config.toml
d_expert = 48
hidden_act = "swiglu"
routed_scale = 1.0
lr_router = 0.000765
norm_eps = 1e-05
Below are experts of layer 3 (counted from 0) of a mixture-of-experts language model. Rows are named router (the router's row for the expert) and show model dimensions 64-127. Each number is 500 + 50 x the weight over its row's rms, rounded and kept within 0 to 999. Numbers have three digits each.
After each expert's rows: a language model's description of what the expert responds to. This comes from a sample of Wikipedia text that the model never trained on.

# expert 28
router:564454445480550407494581512470509567572505414445523572535475510545501483469480525409590491463523522555477506500513415514478524516459417460523376510422576486451497437472524472513533482502477513
Description: Sports result words

# expert 55
router:501421545553484447483512543424532503567352464438531567530531557561490500470446506424571498508479546519553440487426526557518445479504492535579519491433536494485497447500519427580509456570556454
Description: Title and name pieces

# expert 21
router:528510520540546467413498478529502534509461498453536527579476471537585487500488529468547353460475563503512433559486463561507422449476479482489430432508582544468507387549497494540457469534496476
Description: Space and word-initial letters

# expert 29
router:557488437510480468521497543436561514532476509554512527597513530548494539480507532498522523486509468588519584546507514488466489439491454487526422414494504564556592484529471509642484495506539485
Description: Foreign-name fragments

# expert 36
router:485469539493489497477487533458538455616426396526612585515456522534517544473480520489537480508512546543509508396390486521528505466499509497615517489392562555532530459546544431494505458521551443
Description: Place and surname endings

# expert 46
router:609459476545473407432449530457514463486478391473554537478526565569478551485550568476464508480524504536523492474406518499567479479524481470489434458444594544605575476526587496563473451522525425
Description: Noun plural suffixes

# expert 52
router:512411470499516463433486545474515515566475450484635580500543519520563560454470515485551512466473507605559603491442552493524465429452506547606502509424582556579589472546636460548492486554526493
Description: Foreign name vowel endings

# expert 27
router:534401492564533461496519534453508513545423489529491589542590515524477488533497541496501493521494437589554535497480531554499505485512482413512507461468500542514492482511532401557481400560518443
Description: Pieces of song titles

# expert 18
router:570395476441465378452521556427536462504484476512460520501557509559433497485513513507581433486547547508544544485510502520531492512543457435512374467389518570448568413548509451487444384535539464
Description: Clause-linking prepositions

# expert 10
router:487393541481548466488557483449521509553457446521502551583457543547468472468514514362516417518456502538514495474469456586548513516435489405529447571526551518494500487583553392562518456528505479
Description: Name-initial capitals

# expert 3
router:473520419439448470505456471544570465559472469439543616517594512611514541496550552436511375457511514451613497440458531550556488539512491494516488475500517501455508473596572431548500413574545447
Description: Infobox field separators

# expert 40
router:539476547491559450447511494511525488531419441477645541550424491562535498487523536441513462476534493487516465398413460603474477419527408472587500462457586519577611442553506484513483455518522444
Description: Place and institution names

# expert 58
router:558462499459480475463509561417566516510516469561590556504537477547568555496514481518508527492523495563549542505476496522508472465454520543578421444434527467566530502582591454589517496597513475
Description: Common-word stem pieces

# expert 20
router:545465505441516388511481584483522468490456462461561525481526537573480618462513562471523483435562452459498440443443486538574505476500424462555454511465593495643573447542521497552475448503538396
Description: Common nouns after determiners

# expert 8
router:537457447414481475493457464524552546523517465480580569536453529578511558441502516452543465388439525510507446555456414554523468532502419532479463547512506501481490384491525485563509519537593477
Description: Infobox and section labels

# expert 31
router:500405407405531460451553599528530412551481467508447521555533539544434570441537529534522448436521593507601523480487461517535566547459454468511410453436539567433534492528507446494463389551535408
Description: Prepositions after nouns

# expert 0
router:567421395494535506491456590445553472572483471518546551522529507549400516437518560518538497460530540594516530539484502494545481390513501492515473493482529520530536476481465470631524495570513397
Description: Mid-word fragments

# expert 47
router:530536369475502536499466544416535534493433495495529486553463551569436513463520512357501487505460544472542564406504447527559585472532503476627497486427601500545522471590567423567485515502605432
Description: Biography lead descriptors

# expert 53
router:557400506504542463477437534447538536573431498503586568537457492509582452467465625467471452400523457503515559508535512497513543458508452467561475517512606560467566481478529403536460433533562504
Description: Years and dates

# expert 54
router:497410457521485412470501549450519457531437525488491544508521469529567543390486530404536414479499543542575510436514504546535479559505488486544462475505549602519513510531501524554501472541520386
Description: Opening quotes, brackets

# expert 59
router:523505466514552473435465531420575605557446536495555533512481586539494569406439519435628506508460502522560453444533500576494580526537438502590464444405518499529558445540535474532456498488491485
Description: Determiners and articles

# expert 50
router:539495442469497439461515608486588459577503479495483503553544535494481552469469594488486400442505564507545516520563512495599551493486465564510427513410535574471520507512509446521475471641542464
Description: Prepositions and conjunctions

# expert 45
router:512455485496486512477506479481531520501389389529556546508453529503523481497420506447554505529473522527515508422397472538520489465534505438577471474427592523531509460539518418485484425553541461
Description: Personal name pieces

# expert 7
router:580461472456496497466441520438539561508444563448549521526558474550529534426457550409447369445578510504563543528444498553562482545472497459532510552491530514502505465554517489507385454560510434
Description: Line breaks, row starts

# expert 63
router:501424482468531491531541563522517496520528454504633616501483517586526522422411635521493438417479429559495420417507448508527501528447445522457436559441580458562547477535535482557439482533517507
Description: Sports and election table terms

# expert 6
router:488403443458571523482481502495546475549383511436538549606419492535424532526540538495484475452467465492523551431457477529485482508451437526545506484496616623456531504559515426502464470534629473
Description: Year digits

# expert 39
router:481393436538548462452427545466542567521415478501646539556436476526578523493527542462534463460546461483559560484491489535519508521571502457571499458520615585491541486577529424533456486493521456
Description: Codes and formula numbers

# expert 57
router:523463443496472417456370484477521533498455509538557466509561486540506500456535485360548403545526536483544553523510489538600456481579523485507475546466497494499538491494560500541458417545526457
Description: Sentence and heading boundaries

# expert 26
router:504403431584536484413403489407556571556499527534462473534504525526467460519537604445467435545482518494522438508437559569525484545516474463562465500458519556515513501510524514529437408618542494
Description: Clause-opening function words

# expert 34
router:574449434402510499483447539527520545500499509444645559534538540544527575441417606421527422352563531575542510510384492515560462538495480484484504508496557547536511488485523496517418477557546505
Description: Line breaks, headings

# expert 41
router:594400457401523455437408570477503467550463505468457501495527581598470555446446485449565502544588536514536537505576490529533600532536496529543457444377552557547546447507562454559504428560548437
Description: Past participles, verbs

# expert 4
router:477518493489486450465469478501529548507474466482496549510568528498519546461574530366474473498544503485539527466526490562508510433571491440520461505445603495501541511540564491511479415557571422
Description: Clause-closing punctuation

# expert 16
router:505551467466520575524477534426545532561493476470482482546516475510504575453475524506572501459417529523523532539554378591504493461406480559557509547488555498523512462504491518591435430511508550
Description: Mid-word pieces, compounds

# expert 23
router:498462574549474391523514517480523450550395447446573570530545538589551533499472529458539484476589567507525421450453507513532454508524497507499538504450520529584558445536488476546513479522549424
Description: Proper-name heads

# expert 51
router:550519425505528496444429485432555495555461488496472546568557476537481453459561535458530414494455475541561571485535436504550515461428459499525446492496483523472475466473496519531484505530515435
Description: Word-start fragments

# expert 12
router:573528483542482459478561497423541449503432408538555541506585540508497482410521495492510587526557516573553578473518502488490519453457463384533473494514518534543548441527545457558415484527541464
Description: Foreign name syllables

# expert 62
router:523483530553555477431494507499555594493445499506560534551468542495454504469488544464509508469524522510533418476518487611530594578536465384502473456405536561506555453521526429543459453509508418
Description: Verbs and subject pronouns

# expert 32
router:511479473509466498462509532453554471488430428554516585509596543474548531462496479420496518526517534567528594496525472543513510425474469423559495494492552530534557475531497440533416461509575475
Description: Mid-name consonant pieces

# expert 33
router:569484507526536470407469554451573563494493490550481491508576546499451498457498538469527474517502554450512449530490536505576593559561474481541423411397494605510482480483580445564438402586528437
Description: Function words and adverbs

# expert 11
router:576462430501562490496456456465569455501468498496553585537594542531591481492509576485498419485568553488600505426395532563541565565538463503491478545489498485504461480572567413549487473532619483
Description: List and table markers

# expert 43
router:545390461508524462376459521432550520575458476498531470488475553532507524466409664467508414422491486494494467517523493502528528422537477391582420519389623526497543459465563454470492460494510515
Description: Digits and number words

# expert 37
router:543478452528592473470362622448532564542481474486498531460488605556414482467492582522541496468449505508474406498518583541537553577441462490567408493412564548651529501503536470614471462573504504
Description: Degree and quantity words

# expert 1
router:530480468478516532485361505514577475507477535511551518562481507601503515476463553443584460395528512569540496443428546518518596497422454505592461525482497518672536486500577447573525470583604507
Description: Capitalized name beginnings

# expert 49
router:513489472556467506452514520515542590538476531509546569535493581519562527377503522508522444404519479514582506505507396554532512521539459534544511482437501504468562436526536427543500466484540434
Description: Post-date separators, the

# expert 5
router:614396420533521440465479507533558529544514506545498475524445568541493521470540488478493450419504429565534518500530563479492551543440487456532384523504554515513498500626557511554450514588471499
Description: Word-initial stems

# expert 56
router:523475509565471476402426481443497498553386488565500543496521534544496507430564511457547414564438521555554571492472472479546541415453477380568521559538504503554672432560534417530427504485521530
Description: Non-English name syllables

# expert 14
router:510426475574560484520549463445568561524423486453517537585458506519510554491488506378599448468473530539507455487448522583502467509479489460538476475516529571514551451585494437592470448491525493
Description: Name-initial capitals

# expert 13
router:550523534479483474467524479544515477518464498462537574527419442576494545468450553431497461509526518459526542480470462502554429558510441499536453481379498477471498480523521519491489495525534464
Description: Table cell separators

# expert 25
router:571400471486500495470440585458544459519444573494610548493455564583472505461614523430536425453468520539572434426444498595544595473442421509478399475533517552597528425550517501557526508611635450
Description: Word prefixes, nationalities

# expert 42
router:567420446443518480501453458479531592533428468500525513587506532534520513492564434421567403485463438556573471446574527521516497391428488486552440507520509583471616444537543490538456508529509517
Description: Word-initial consonants

# expert 17
router:534435507453538533437468519497569512595464456491525518482555601497549493449422586490505480398550432450525554490437463521479491398536429443518509527456583504568558402550614426496455416520548455
Description: Digits in long numbers

# expert 44
router:526464539500492433468523482548530496499457418488623624542433506510486520447439482448489456468538460519524555452451464545538458465470476538563458483468565558630577470531496488600461446540502480
Description: Acronym letters

# expert 38
router:518391433394495515518469547509531534533505511437491423545502540601492568483509514485557391411507578485527455562456432524578497503443521518528481451511535515472508448454542512540509487533615463
Description: Paragraph and heading breaks

# expert 35
router:501441404441581499407499518552507447521468464480487506497462586540455502453397571399460440498546457569518492467513462485572487462478499544498474529498525594604595476546533467514484478508546485
Description: Units and table cells

# expert 2
router:537510511559483418418483553451582568573490507505648595503514619498579532436399555442538494437506531524527423568589497606527550510492452562576491524420534505492506432542484443524433531551504465
Description: Determiners and ordinals

# expert 60
router:502441470401557477519555542489496552511442432438467510548434525492481523460435548468537493534511479524484482512556405508495539494522445465511477411431517581521455498438539401517473429490491510
Description: Biography verbs, records

# expert 19
router:508483528502465424441500528435566536506495470510469519574527500510527534484547622407527407519566518484549578475558467487572504423569484473529430406466539579461542470585543493511478408521505456
Description: Clause and list joiners

# expert 30
router:524496516491470459444525489472511455512374443537585600556503535554514469474482465429538484515509495527559595398527479533502557416464438532549465538491548545602536477488511469523475455510519454
Description: Capital letter acronyms

# expert 61
router:527417545483475496456418564403570569546476458450462452510545549478469565477523587483523434520532456504523511389528494534551507400535442414531444447429544517524566413470537483473459389528558487
Description: Year endings, sentence ends

# expert 24
router:562451543522561375435534566486473446518511468467433499579547605532441554512528619487463463411560596517539474438529512480517579539520440420473409432406556586541512496508575481496448406552508391
Description: Infinitive to, modals

# expert 48
router:489472411511619487437435532468585485495435488460531562516480504510570536440431608482495467445491472539478517519491444517540492425511426527542354475471569532483536505554557455546459497520509493
Description: Table statistic numbers

# expert 15
router:545468518488550452417420575386578614588413492486641507465488550531568507384469551482545483408503431485538436521570500533527443425506467477534489485453553524507603437480485457558497458506529496
Description: Numeric values and ordinals

# expert 22
router:538448455433495496490565500547483477538434464458446473560605459535487522455529602454478463434581502479627595447534401583541504521540420495500471510368518506419478460537496489519509441517504461
Description: Table pipes, prepositions

# expert 9
router:546386479508563454433447472436604463579373511435559492535488525506507515463502522513450430498552511497521566458496492524535501497522454532572454506452571592522551486497552486511533429546568475
Description: Digits in years